Weights of a small mixture-of-experts language model, trained from scratch on English Wikipedia.
Size: 9 layers, width 256, vocabulary 2666, 114M parameters.
Experts: 128 SwiGLU neurons an expert, 2 picks a token, a shared expert of 256 neurons.
Training: a variant of Muon for the experts, 4544 steps.
Below are experts of layer 2 (counted from 0) of a mixture-of-experts language model. Rows are named router (the router's row for the expert), down (a neuron's output weights, with its number) and show model dimensions 0-255. Each number is 128 + 32 x the weight over its row's rms, rounded and kept within 0 to 255. Numbers have three digits each.
After each expert's rows: a language model's description of what the expert responds to; "comes before" lists some tokens at least twice as common just after its tokens as in all text. This comes from a sample of Wikipedia text that the model never trained on. Tokens count by the router's weight.

# expert 46
router:190122108110147064157159168093088041189160065099171098128106143142137106090129100157110048089129110098164148167106096156107167132102107161105109161133150136102130132130145124141137145156145184091089084158155181159173130085155110115142122086133138077172137141129107144187120171127182134178099106151152133091105148095179170142160099066064068108135104139124126119129127106170131121159094080127151121118135146201125132096141135189132160121200098105116148106156192097086165096120094120141130149099122077084149111157089093142134157094075127138128131082108074091099091146132116091133170127164099091137129133105175117085122150169146078094127205096131184156107135110188181113112127176132133126072101157152078150177177056119186140143079103101105153124135103100122133113129147053
down0:189114169167125050192112112160125109154089127185156139137060135155057125114154135126111088111150100090122111084119123119139142153160118127082142145153158159112117187119143144142104150172116181136109106149061126099119145136075167143154173176061147092177083144134126092117197120142108186125126075141142053116122115128168138139157106111173193183182134194119189136094077128122154086126136139115105164080087094155132110145163140085167151110196112158131166124167141127154063100178141174172100122107081123125113174083141161141147097139137115090104144096183140144132151186012107109123094198132143153082171116105154099096134145168122145120106112162142074157138100086128107120161165134159174132120120072122094120107163095131090099141144129126096069143146091139141160113101163151
down1:143143141084104092151099131145190121083079162163107182210105103137131083108134119091171094134145139135152134147098139134094147141132069178135109144166184157109142129070156105150124146099147120163113150128119104053170113155098165079104115146150106104144132113129101148092104175109096126152120084132139129173140150090136106183159188158128087148150129155140149103177212158119081109190152140118052100145149092147108127126101151115091117167095141100104143140107151174107056071091135128107165122157114090106160067154168184079108100140111166080160144103187145115078115159128164128170108085104220138156121069123152127130094134062093111106131111045128136165101120133159110150147123105111082144135127139057122110118130143100082167119166120172173091185050156132166133099200166123
down2:156211091105195113114118128135155149171178108100156098117169129095105133120159122109139107128152149077114138092132118111155110147081196143129143129120108092153148136100134077121107126093074198129179092130116133147133146115110164145157118158087074111175126201107157151134187115169141112156130125147090185102152128112119143141184128192108162197165101134117137117074123081117084096127083108142134082144117135095127128086120187192170158172043132095080111098149111105134162107122101127106153184144123055137108128135097124203131155161075111115114138093137148092151054108128118120143148185129115102148123187078118160114078132117092158109120079144146127179110090160158210141098087106123126167139153171122146100206121086111191086145104065173129196081101159177143126136124128111
What it handles: Place and institution nouns. Nouns naming places and institutions such as University, City, County, School, District, State, plus endings completing place names (Connecticut, Chicago).
comes before: ",", " of", ":", " in", ".", " ("

# expert 19
router:139107150099151157123159118077109176158134145130110085207194127187101131152113153145126134181126085163064110110114159153169106103160202066095130111175058115152109147098047159111132169089172149081110111123161163140129178111175094167150105129080124111103087093108061108171116125088182093123153128069151122157119188136099134173129138155127144099130091101089120143128190102088200107167109102091110155134125117168127114119102125165144130096161163085128161090143145153187075095121167124172151114105105090182142072137169125125079099120176168153144079087122130173154118098136116108149097110098119053137125176071143152121136116156107134109128130130117085073160088071092083204079129184157130108123141175152122120105140101138136130150174136128097164113087080112174148163111124163
down0:200080176098172138167063179185142110126121106121105112078038112096159122107101097173131161138091153136143153124141090116158115126152138126141134075142137123162088178126171047065036132120098033127154108151090144154136123146162046196167131094099156117146116121122141163106077103054074136108103183140087088134162103109139130157161077159117121134122124118099141131102123090149199143097122138158110134154085079151141120094116146108149126133158123115151155136127084135140054111145121107167125102123120094116123148127117110130169116165165132133157119095172126162113111200119136084092089198175138073144126103170158152137126139136099150129118120161184137127096166181129144138111125174076104148168122132134183039088093082085080145159145129106153171144126096095084091137145105105
down1:134078115166134120123175149178125102128190094159156164099159171133124067107147104179106167126167046186141146071137130077150138129128115139078173115189115108167155084131185119084101123074110172094145151164192090147188111146139102090125143121159105114151147133121154140139133104136157038191165134108119132127130110151120157140108154157155151181135106094124158118139107066095106141086084116144098153213130181064099161159110121134129157074113150161151183143112122153157210120131147144140110090137112115129186151156105113110153136174098093151131118142083145149109147132187109133123057138132105155206111156067125088110138145124112166144152102113113104121146135096120066078137095127187100143156126183155165083167085111137162087059194120118136110094108050125097090153110121111
down2:121141109139179110166058117165078144114099113135101136056146200152088131100176133142072194144092079138111110088134090151146115129151143117146129137168091159077162148088125137046110146140145149178140121124131167108128128127109122083127160108167167136133138130154118100096151117095162106173081159131161145169102099100183129120119104174135075129121100080137135132144100172158067085129145115135152176119090055141161096114119084068157158056104164130146113141121100125126130088046121124080113042109115134096145110094138101087123141127170076154098116117091121093134169181162078126117178142117113108135108189128100098095126150135117160159076156065089241105120118191135158145141119160082116070183186145151116147153116127132108129080132096123094083123141115151110068175075147159
What it handles: Of after title nouns. The word of after titles and institutional nouns, as in Secretary of State, Member of, Center of, plus both, between and closing ),.
comes before: " the", " a", " an", " H", " P", " S"

# expert 41
router:158147088132165110118104234099144085175111125092160091160148105132109077119116098102143109172131154086089119122160100175125142131102192063198162082169110164144096109153110132167137101040146076086162089161082127119117121096154080076164120156090116149099201058188133151132140104137094145162144107118154128146157171091119124133115138172058062173139138126118098150166089127108172158123137094178161158149177130174135090092122115154146079140148134150136152119087118089143131150068147105122185090157140165112197143142132116135128148120123115081107132152113131227099081111070122114085207129095110148136112151091156087087148128118133130110150151102178176132118095176145147083123098140118170150114135097188200122101111154112128123132189133133156122113146148112146148119113175177
down0:126215120128130139050127126193076140143069134171162140091121158177167117159124116113132132128118120137157122160174051089158135121131133108113160125145145115149135165177164185165131087148137141191159154147062077125180142137111157081114117136122129100172109083165142211215121159085080139181099156174143123152081163103162104122120123190131126121130082101155107101138106134109144088127113100070099167120140176074178131124066102123116054107106072095130143076102182146118152159102143158156119116066161185115093112177172104117124162178129147109164169166112150133123119120090130099151063132174139125171118091151175163117129147139098093177136151101136147093134100142127074095144157130118128145138171084159136130123110096136136087095104126107157036122107168122069155061118101122
down1:093124156164125180119185033140082141135083170139077163148108171127109141136142104137136128151134124098144103143143089176178103085147085067087084119132103139038122139116110131228147153165189130149169109098128198068149084128115076125154158128139166149117163130116153122096125179141130170158080126098088113182103146178093124086145185174129118089071112151124123140145120119126113136130169098122106136070154114121140147174112114153097090123164106126133161152125155120108199093099066181147106095165156118119130136129130136113156061154146116105170151135158171080124093168122090154091129168184143107111082165127134124177121093161087130133180085116139219116152157124128078123040113130127133107103139122168117155143142148126107087106136080174068177163122126112157106063090124178
down2:108112087185149053126076137130135135114148151160109090173151085150168143101148130178169127155120116180130124094169139085097129117164124128101177124151092132097098109144179148143050165067115101160215146169096102130069144134207105073143149122110158136133170117088117174134237158141087078148126100136088104096124138138133115198135124154173052134195121114136115148127172145105145102177145093137172116144127080083156081067153129147137076181172143135121041131120101082100115147167152113133182116161168052160115152135213118121143071123142094107148144135168106167128117132144137103159135139148091112139151104145102091090087168098136158147148143164162127100120130158145101093147144097142146131162117103125117120168142172164192158109101165087172156152105107116133143171107144173
What it handles: Digits in numbers. Single digits inside years, dates, and numbers in lists and tables, such as 1984, 16 February, 16,985, (1883–1960).
comes before: "9", "8", "7", " |", "6", "5"

# expert 13
router:129100172141101133108094116134133135122150100079099162130102141135107173061201177043167091158139146142135105157160182097085126087104077135135116102122153077136172114149143090100148127147189108064061206062123104120095114140135096097102132074133094124160176144119100155101163148136076086139088182118123129126123159177161089166134110143163064164126138139087088114168111120174099148105131157134095113126155140122160139148060146122114113162138186128126102137144109127155097173123090131105115199169185193146148154137138187115213048094160161169118151199099074139159143160153055112139119108159094162131151141123090148104128113127161092146125112205157093164116149104126127101119123107097113142108113108109106156120107070140137098094166150066190172143129160140086079125152121139
down0:119144155097149183072145207119154099125111189098127106079098168128134133123093102087119104154174142109106116116087162120054120166173109196120102119080197136155114118150184113129124124139151110098094157104139141127132116097134109158132082105115214138062113128156114186139055154167178072136088063157153115109133155152206143135149110078142151099145115158108151115124154131171119140147138110150082035136128170100143145121163128086159096164113112110104078189165134153160107110133065089118151131169112100140112119119139076105153141113065131150155085156135108160100067136200144135101128198093088097074116107119118080118118127189148149173140139171133103170124183105124147076159138104103091112124141157109100167105112105201141160124148150110146199151151135181138127144184142178
down1:119153150086189148143116122089126063164118142131207095148110115119165165115147117050109146212139100134147096174140102179127089166073139155119133108126099129131092149138083109164107116183137140145154154109155104140091139108149141135118146132123111130146110138088166095126110151131110155142139111211121057124112100095114097044088142104131068083121089140064088128086118134150056139138089132165091135168140113143162114122061120117084147133109117161141150076120148210121143117168194111125188101159099182126155151102153086169162143144079140099077118132121135110125154139080088169106128100129146079154125101157189146176102126122154198130103126124099138144144140109088108101122138139151062175061145117175129159133060093110144078119136094135136112166137074139187134126184020120
down2:094168125133169053110127138165073132106191086127138121098117147145114167149182144124165114069103156075122154184076093099134161137144133177125122087161147161142195127102181128122157100084109157141119159107119142166125129132167157079136144140134161119109139145090080127131112122130172089157126161179109103137111212151150110159124134152119129052107124131133113179147093168138137172097125161161119120089111180145120117173128223173102148145124099061099125185089104152180163153169153114136102137146114140139175138130095106108157171143116123102148097139126051142100175170131135100130122122098125156124169120147124135159089075141089174120196214130192119118190094095096117114162193109136159076081123090090125188058098090082174158143141131066201148096113154120166138137141134142
What it handles: Zeros in numbers. Digits inside numbers, mostly 0, in money amounts, scores and table figures such as $2,000, 100.00, 2–0; also million.
comes before: " |", "0", ".", "–", ";", "%"

# expert 16
router:096148118137143147120080121159126139139127121106094103133179169139152121145097104119136142137105141122157093201161105116136082134176139146115129111181186101178137088126101111063152105157123104128113132093103086139150047106104151084109166096162119075094149105067116113232130132124079104126092135100116113136086109135160154166124101123093107116094175176128106131112138161123177110112139118134131089106150169157152133165183103149113100103141054086125147141162088135117105101104102106111066133147111109082138112164133103136131027122118164159090132108064124051108131078124131087160099160171133196117142139111137164185091117104156093118077077024131136123140190138142104147153134204177114126143062113144085126153102107126072151091150073145054077140136145125116158150193176093
down0:109128104140160145091105143133102075179111129140111103133134103129170157119151100141121100100212111102106074137151170108103161185103119127110107102127097161094128137126085053160100182133182099156101181105092174096156091091104091082124076120153172166141107116113134180115155097112087119125091082126098114110082153173122079193103119131144165145184162094116137149163126208143133147080052140162156120148098122140091063118139098197100123094126171070128127129140086142154158074147165123131112110118104157135112131125129075150173065142179087154113155165153082161123103142097133121104147135147130130167137181214101161124104131090153129088157094099100076195097070121085058161189133141142115070114127110111134094121093132200099153144125150093099104186136123153166186141159093107
down1:164096177166163139133097114102159122102110141117177178143099072122164144144180127127117089106147120140155147126182103117053174155106113121158105163095062119165073157164129151052128109119184089080143099143112092143123108074181127155113210116109104152129134133150137117079107120109111130111152135112094147076159088139109188156107098179113088145150079118069116148175128117255120151069083095125128094171126111155128168134095134157105132144156156092160142129183134060099158107137138159090129162196138111099110084149085136107150142155140122154060133097138146103115135110140127119129134137155156173124128103202105085151128124161145126109081156080129116177123061179099107150090132088084138143181125146120150185126113142085084116133196133121067170125059161148120121090133132096
down2:125072072135158139151123155159037153191089155154154115120168097149155141090122068123103143112146117120102099155137140096075171138186183137103096128147145093108108106147126109157129158128133119137154206072159148149162195158106149128179126119190081093164164149069105128157109165073105123055137113191129192080077178102131148101119123146109083161122103115122105135199092180110101160133139110173149128141130129153125105087089113164087057140113152129157117155141111110140125147191147145102191145147071071140136091103059141129133113171129097121116131153130070124131125099140156133116099112111182169127153112128131168140119121160119080120149065101131083161125112156153066076156132090125119116147083161082130098125096125135181108093130096216209179133157140106109087138068123147
What it handles: Digit one starting numbers. The digit 1 beginning years, dates, track numbers and table values (1904, February 12, 1:54), plus section heading markers ==.
comes before: "9", "8", "0", "7", "5", "3"

# expert 40
router:172149129101158106168093105133086152094123163192144114108128147101130137156096174129152116212133152177122098131136124111142170139067140151102069118155135187138127150141123147092109117185116098168117122127134097112117189138124129114138078167165113135125076136156088123172120100126104137107104125133119152135127082157135148113096108100186138135125117183114110134249198113163117168073187117143159153166128076131138113171147170132156044132146120139182172110183165084123118139191142131133097185136146097133172103151124145105117102165116149120066114099174054046166144070140132157116168139152162091138211087134125154162133160101144156151056128150103208122146111102149101113143146081090121143144131109173181160109104116138179149192142172100107155063126116157126137119146100186
down0:147110164107088124157067085163141133104112118135106185138107131115161132107190146165170116163155110071158089133145151072150091112185118128100134136135075154094076161109128084097061137165106153151100124145121079145165166068144179127142120143141174137172114176165157082134082102126161169179137125147096154172148151130125080106114166156161106138120092208123082136135110120155122163162102131155111175122187126142123114081131075156123122146067120109132130136105169092067177123159138155168098174096123126149185125109105032073150153158098101131148075176128128172129144111093126129118132155206063109162106157085113135151137068103104162164070130167175121126129154123084132197162125081126119093112114092201150112077145114120150125093173115108148078126178088118127084092072100081
down1:116107160159112099143112085099150113108080066102095175145141133172120158140057124131110120198038121115129182096154167099123078129120122058145144168105125105085172096104126173109125195072092127122210142131103103110144121076122151071109114086147170171167122095149175105109196170114100094154135082147169162077148108103116141190194116140100099122145178107162150125135091141165156101157176197115128084095169156092183097087123184093120125134114168118136109124186153101091158129143156171170142094134111171134132124077095123135078076152082118097168102106110159171099137171069131145164135085174115094084089112120119178081109195118119155151176085108146102104125121115073114117159143067118052102137130117105163106082132136134101153121153141135142099109148106121138087132127147126
down2:058164142085184125159103135103120118138189119131160087128021174110144179124158144166174181136208128152196099100104122066151193168107104121128178087173128141084119114139147159132125146088151101127128123128095172147100086159095081101118130123099143112135150165185163119131089087077124119187121144117120093147137131136161136104111071130128192131119136152148078135073132076134106111116139120117178151085085131148129071129206137053126119148086116128134102107113065089173166102095123053176130172157142145112127164120131160163154091186113136108115056118166102112120120063141133116126129142110070103147125137117138182084074131173111123069170176181153185094166174101074107115139143160117139152147127143134148143168133179112136117165084084109103155119103174124140104122112132102
What it handles: Ro pieces and digits. The piece ro inside words (improve, grown, Crosby, Introduction), pro/bro/rem word starts, and single digits in numeric tables.
comes before: " |", "0", "–", "wn", "duc", "ad"

# expert 36
router:095099125079115111158139120131118161111132115108172082116141142117139160096097105124153111153109113116113099073110110118161150141144115163142163151128192139161080160169124159085090115200105166099081128098192126185112083153145178111140140154153117157138155118174107086094097155082105064096154119118096138119122165128035084071160143135101151043168073156141068107165101147159109148107112134148119140116157119163105112093125099083114127094060132175091120125128092147173115104086125148135148192097140107144128086134114162121119171106146163121106115106100193111131098083058117106148174151112138099163148136150114122157146060077102180124125166093181124136130184144172117114082139094095119176109128084164121033131136101128212138116163030098104175152109094156143080150176128089
down0:153117109161165121100153152092120168157142139109110110103104082145135098138144138155150127063097135065106111149149167089119132072162224155139137145137125152125153131129125175139172127158140131181157136117124103107156115142135089109108159150165088146086173073114142109160129083172111127169107122164095097142052135138125110130109134129149138179098197091144110135153066068204153155184128183147169137105092145120129045148210096130141227119077123103180172171167131092141051162145132128128127131154143146123113140162118120101124130126141106144122081156082106088095117139148150154149178132089100098087131201182169111112135127132131128114128132154135119072169199098194151134091165094132182050123133122122107102150088155134116092124153153159212134111094059133110152132114069090
down1:117084129138113128180092132072132115147090146073125147093138088089110123094147128140126170101149127113153178080205103107116121132095130144127194177144167119144117129104191157117155141157118188137117122160156172101123091192152119128120114129193120108104067147097148104127130081136171150172135097130149186210098222131110141106135094117145116067177115154159088104127135117190130106146169123096089118129062174126117168129194129147095104126127156104132070177123144102132105108220127127144105109099104127153071138074101124091152100095101195125143093147189164119136103129171107120172136075146091207171157087077168114090113090098083124114190112114126130093056132098126137135123084151143147097117189148106139109131115096112128156133175156191115073139110101141194096111094118133
down2:121115101069127132166156112150130109137217141188080150203074062117124116192082114144123089187155148136129151127188157080101078134107130148133169149107066155166130119109094145133144081167095135145124116098100141093157087158117108128128120161153110140129113055094108143122115162097151082169148147083106065144142106154127065152092079110178146051147141139123142142102140096152125103164176118122165128109083210146124130146141112134141117100129121139101123105115126118181088152157128115145176124101193130146088155139093098129085148131043145097063120137178066151129119115145169116148173108089115154150223191090128178140127092151151099121106136165088141104124181102154136136125079142100172122124069171163116120159119155100150077159095165135179109141157110089107130098078168061
What it handles: List-item hyphens. Hyphen bullets opening lines in infobox-style lists (Country:, Died:, Location) and pipes opening table rows.
comes before: " ", " •", " D", " F", " S", " List"

# expert 61
router:110065084144106133124152152087095142143192118101072092133076076100123063107144141196065122168117174081128107129146137139153101118092073087128168122133079053130094150104127099124160114049153056031180160125148131170130174144120126108106154151102127099131126102191086166173134122085030072150152117117101095132130104113083136072114097152095151166164137175159083149093063160153090077124130151107089148141134123152116150112127137162116118163113107096165173114101141108150120122131134047207143154150091068132175156163180105141114138170157168142150160108179104077148140134133137109100144146111161103090133124110117090145101153103171169128135077138107140127163127119111174150120091104148165146127113162123105134126130097106141109127164098076170083164126154141176115202139150100
down0:146104161153125130145111176120121150162086116139160186130100098126168047123117150162118112182129081112184177112170120149148129125163130110196136128125169076138128113130152118134145053194193152067179128124113138114128125098066095131109072124172105140108151099128159123080124128126080153140175142179163128178117146202112152148175131138122076088126117176140093131101209087120118141090085119147128097148108124122144150146091087103088192086103090105094093156158163132107134139129113150055128088140181163115146111115148117098123083091158106121147092071139147151123197101166142177118147139143145121133085138097158175082167153163101164144174076206156130140163144076127136184126085091156123145100167135160144090130104146121111064180120158180117092019137112138117170130102106144
down1:080095114139132111164082157066105082099154123132141164181110128094127160122118088118153091146105083090103100106112186134119139136076161161076078133150133088147155160073190132140114129156085084152130137159104168173151104099113171078100096156139160196077126131097104154141115192111168112196109109113137100139115101110098118142130090132108114120144081104115098087112141111109112073130132099128114136090130092139149167096122201161141080110126061181112156143165166166135153109177178143090069116078153176141120125139101141159107119119124241177127123147149143093191157157159138133153141103144138086119175146078151108164152164138231166142150203110100147133142122095093120179044149120144112162130137124118057126093186141128104082156119113129095088144152074144089146103100085122
down2:132082157105099148102083131133138096148154097179139135130157126157105133136114140151125163154161163106137154171121118114156179162123146123060150146105089123119101139139088187090066178141200126091140100129079140120111178106180059086074174131095140105112138113111108153090105119164141145133107067051125156065050131109082114108159141139211173093098169081114099155052100127067117067138126110110102128186125099107137135132120134153203101097140099122144144159137107168097162077129146143145131148141082120143105128102153151115133088073199119123067126148133117175120164200132154155114064102161046158123081101121141061151068093178094099151148169114088130144114167158130098142180120129144136171135104153148134150179151134103133108107101104142128137125199085128134090068157142116
What it handles: Periods in abbreviations and decimals. Periods in abbreviations like Mrs., Lt., Inc. and p.m., and decimal points in table numbers and coordinates, as in 13.8 or 58.86″N.
comes before: "5", "0", "7", "6", "8", "4"

# expert 45
router:103165139087102188136146133082134114145108167141162091197147065095101108119124108119121120076111118171100079134097124130117152145059122137148064098117178098130132094115173121130121207158106043131113096101154058076113159146136095109147124144161131148164072187148153141058127060082090142128145129172075165089153130160119072181180135097154156115087095117214116157105131092150155110101122168176148061133156119086147113162096143113142116127147101115143131161173104183152127143100133146146180137120084121167122137143143120080177178143124128188084133110149145036136083149155133116143104103132078100098162136163108126137093107146098162121101094157105101105167083126172129162118168084134102131146132083103102147143077161141132163139156188095142161133096170113058090111064157098
down0:147119141149160119147151115218176086131134134128133171206159127168079129144107148085088109112072182110132160166141120114139139132132156175183155124101062153142113144078186107166155131167083141124062117080100073104119143107103158079133129171116124181146158118141067154109088154078098070114141139136151065116121126098144129080109098114151066120152144103188146166135192160100111136135153092103100132110094127155106095081208139165136127121095119049152157105095117142087124129098105177137146133152096137122098187083152063116120166149108142184089136114133135107122113163173162153106077095120127099130186094143122133140144105129093127151049138147179177112189087110139090087125127169095110157070128140091132099114102093099111090136112156161152072126118135143027096153175114098
down1:141123118139129120121119083138108118159109112149159068140082129065147144168145083108107170117063130103132181166161154117063139142092155111092141161157160088131134092159107170079187164105122148134091140165085164151148102128175102118120054178143149118124134107107053150081094152087146210150123115136174165139150167119063116145147163142121187158164149152108110157128087117124102093128126095058121172131165076077118148118079164134093127147128157049117119115173127087135175138198077180156159170122151130079138158113176149127117169131112178169106075122126124072141113123098193066114099170114123169151105132127178136124076128138156109128126082103176077114104159193082115118160131098111158167114110164174077188114091061099106148122095099103151116144113121081117112173090126109
down2:158149157137117144103201204101172173067143165172173099075092125151153156085093133134126091131144067150112113105105111127117130133148185162153168066115199158135152116104189146111055071141171096165141079107136181161117135123148143101121131131137171127111134130118088174189193120128164112073126148065141156134135119169092101099160152181135081177197170086088092163157101123176159126116153149157143123138141178117089125122085110136172115136136132082159095218126105088124113110152118088118076141146158139077124094140109141113158136165114109109197177092111180199140132113176110134161184114162145178155143169095096115086073164139099058146138087133155125174091133100099104134123151168137179159139152146104083147130131156156150125147082098084122129101089131145126130142096094112
What it handles: Semicolons and as. Semicolons separating list or table items (8; 9; 54.65%;), and the word as after a noun or verb, plus ri pieces.
comes before: " ", " a", " well", " the", " —;", " an"

# expert 18
router:056134149107192121056136126139181152091181086144189161127139150102146106158149090150131156169109115125108127149149067135086115175150161186161143111117155103153118119171168114097131129135144162118126166112193135125173091134124120127161166126121133075127103140058130139191124128109142114122130153076152179144119098177178181074109160149172134204098106197114086183133132052110201110093138165112185103157111191148112112141141120121121173147098169122130125128137086115187169134101144146149117147092095162146120148198121119133098099113135132129092148132112037063110136161158137161145108100086081079118160130074118108122165168145121146115159128104063135132076075174137119127157154144115160156189126169154143147198106106113201127140152154090110138094182155162156113142190139107
down0:088110158194186139111128171149188157133149169098131110107164195108126083088093099108139079099082159151132098131113187197150097112102109153157146121136113102139162090165119122137077104131158161030087139130122128080157144084137096081136130142089116121152131130128114149135123109139127174132135097131139097130064131117091137094114151099079134200047122191151144094123100080161116195155081157099134124099128157175154106086168141137110155191173139087150127125166150146114136169157172147050100136054102120133136109144123189180110102112204096150102102128147139140183152141127102131055096105112159136112123172111138094148187122163104120179099097116172164124124108094160097074118098119111109151095109131168130130083167181062157140112131116124170076106172121090079179087139167109
down1:117097124104113109167105138136136142142154103107157118110113103139173070129138130100092129042130125131143158155124106192100180113081084209167167155147181135160149136171161129125125189127147143094158165180074098120139180102174177133171089122145133099159139123131128192106120087152105132128123153147166081188179164140179128096159046175156137166152177178075102081197139125102146109121166097071141157089162150206114079124134125103138129096097184172102119119097052170092136127122146133137139126111122156089051136099172157103142123202138104115166145051170122069167123143162096097110129171156171095147168138169072085118106101116091121145125081122111167180139163160118134133093176129123137093111106099114122068083098090150109167161149118119141139145121163118125128123158134091
down2:134137131102141159141090085084140117181163114152054090152090085173091126118113080096161109110146141127082102139143169091138114088205122117111180121104163111120131125149123120154114154189083154131144158131124135077126161093202126156099111141131093129145039166149164117095140084156076128092215108123181133101105143111152111123084147111184117116160149138110109124118121069140197078154099169162108092127130081179157095097096141182124151144061113111120118106147095125104167072129123089163163151116131114138161117072212130153158084166109143140099137161148140108094099151126149169197149101132138124077135044167123188111174126136129131112118154139120173099119168153100088123087084136108085155146121152048125140192108118169148148101161186101197088169167132093082122137165108113
What it handles: Infinitive to, prepositions. Infinitive to after verbs (voted to create, selected to compete), other prepositions after participles, and word-initial s pieces like s-eparate.
comes before: " the", " be", " a", "qu", "w", "q"

# expert 37
router:169141141087179136124172162104107198140115077107108103157173129113078154112126107109112084121124102138100125126130143103113066131017063169156184178156141130117187112135157120107164110137091178146139111072127110132143158096136156118077111173099048187097147082158128136135086123152067088152172148138160110149115128091116088104054130136151178158112162120103128111199149128121110127177052167109174129112103136106118167120145126146195182160155114171157121151183137125149160167069118153095097134073140160137137087121097127084138116090186146109132176091130127128144091147172114095198141126071138111131141107105072156095115117113135166186134069149050082102126113133095098108087152106088135133107130106152144167162141128104194149115143151135110189165090115141119106109092145072
down0:105138131166108140103151123133177112096159119106149081158141114139145118137118115131091172128132125133123162141125161190128181114152097175136108165198122108146101146141196104148147186140121124125126107115142154100102118199150161152161098119081088153160117106130098175164157093103059098143185132140148148148157135163173082104160084162124150118142152090140191153080095173127109152118179078072102167162088120093076112121121134130150113186173167089133152161209113173148081168094191125105114128180133122185121090171143140070059072122217137153096161163137175111165109025129140129127108131092163125190093116152143089113149143129168132085122124108165107072165175143084071112137105176163133110113110090139108145100087127126081101119130152176159129116096149171174157127100169177
down1:130110124100133201129118161128121085132142144123148156071137142087147122089127100167125125110096161133124149125138106122120116159195131104110128073132141128111087058154106145097138164114147153166078115200184134125107081118139173087117163159130109150138130154152134120144096182113110187180146129118169107118154138088094171099133142174145117105118171138121185117107141099168106144116045138096132093122177169107126145101166191103101140137088117123114119131120090153135122181105157166142128176086093090171108154125114170149136107160156124125083109191135132113142080120084146111084190123153082155107151132122108111111079090081082186117078123149100193162103152113114164172103147079211138138145129157107144088159132125161086157087188243136222157152086132078161211107111119059
down2:144128133120112096157063130119077103115194091107143129110121108134116175111084138107119177086175146088121118085154060172130204149133159163130125127109106099132131146164086099170129128095126112130108110106072187133159113102109159148229180085151085090149119165163132140103100125061131155126132117210109146163088150195170153145031128153109189125058151085152158111185148086132151141106164104159110134162178151148102189171144134167123127094174120152102113120133096173162169123073088093137095175096083098200129129127153088173133077167134128090143093151128137139112117153140096088133144099134158173180132221137108122154120094074174150162144131104144146120111080111149113160163134082134139096101148163126094130098126079102101160111114145131091076122102091090159143150107113153
What it handles: Closing brackets and word endings. Closing parentheses after numbers in tables and names, as in (age 62) or 3.4 (38.1); also final pieces e and on, as in Pop-e, gall-on.
comes before: "\n", " |", " is", " (", " and", " ="

# expert 43
router:134129199186130132149097078123112127098169098114131082101156139164100100072133164144138117164147136162153094116149155115174139127142151144117124095096145112113062124123163129161125075170133110057103095145100152132088190114106109151194128100120142094143141096083078073137136102135095158090136167059077117100082171116183120150153109138116129115184114177160097109105118188196132159104113080151117158170093105105198115151126117089172107167129081120117142110111210176014043117153095146153098136072137164062099177148108147155073137083074125142173090158100111109157109092113116119136083111127060162134110102144176168138120088145166140158153130127131129126198173095184144131150152174160109131119117098102124150107109150139124100105121096138174074086125135128121158123150171132
down0:125085169145119118139062121136130110108130153161134134193110140176063130142095145196097155100141073160147160075106109136116175149190168096183132098126173153134120074168099098159118122123106138139065167133160141050104132176146166104139110127105110092143103094101112095173112153114084039120135096181121113094129128089105109085133052192130122134161129114101117129180119153135104085101161106120164117189105175093194147098113170100143123152082149135171083095153187088109129102179060129130088124157120164151127111144172153173093079136146140084119154141146131173151134135099111121169074100110165088139115126119069100084100124096116097089131179076101117108134139155092173162101153081151124116139169087128172127090166064086147108151176101120154131077155036117113114131172143108
down1:118076139116151115149061086094093118085118084101141120132104097189169092194086155092137111153129133136112127148050107153141219182089079114086130169107185076156147087127173089172145112132130132134171129118118080157122165169166111123176151132076116200089143164157074084142179105088131112156105144124178175193110134152182126150159096122115184167098126112100129109098116124144143124159134130121128130144153145143195119093098133108165149106188097106084083153077177113135129146109097107109083147085141124170147081142130142124147118154085128132161111094107089127137117122097149121120121051107107143181133064165131167123122147195100129134118068119132184111045160123167136133132098153078181188107107105098157124199123081108068186158159118143121131092091160116173137139147135143
down2:098134141132177095094157069145150162139115099101164046131101095144155137175084165132147101114107129148128124114102124173151122113181138130136143116139072094188170102112097102114087084124086100115069117138117079136115199103146131132124137175139089038173095100122126090138073123092064126099099094078101141142197153138142171079138136130186151166107146170135121133147117129108162169133125177104129086203107115178108184137098158117115092125114099132108173198162150117173129102188147067143136154068111078108167102117109099116064114169109145084096181114111114100048139101122145114135169083100124093147108129120168159187130175111077087123093116156101193107132059096173160096057148093122136185078130120139106137103087130145116134094119111121178151113137082122113136114120091166
What it handles: Word stems before suffixes. Word stems that take a suffix next, such as sp-ort-s, Trans-port-ation, b-ank-ing, oper-ated, Rep-ort, broad-cast, and War in World War.
comes before: "s", "ation", "ed", "ing", "y", " of"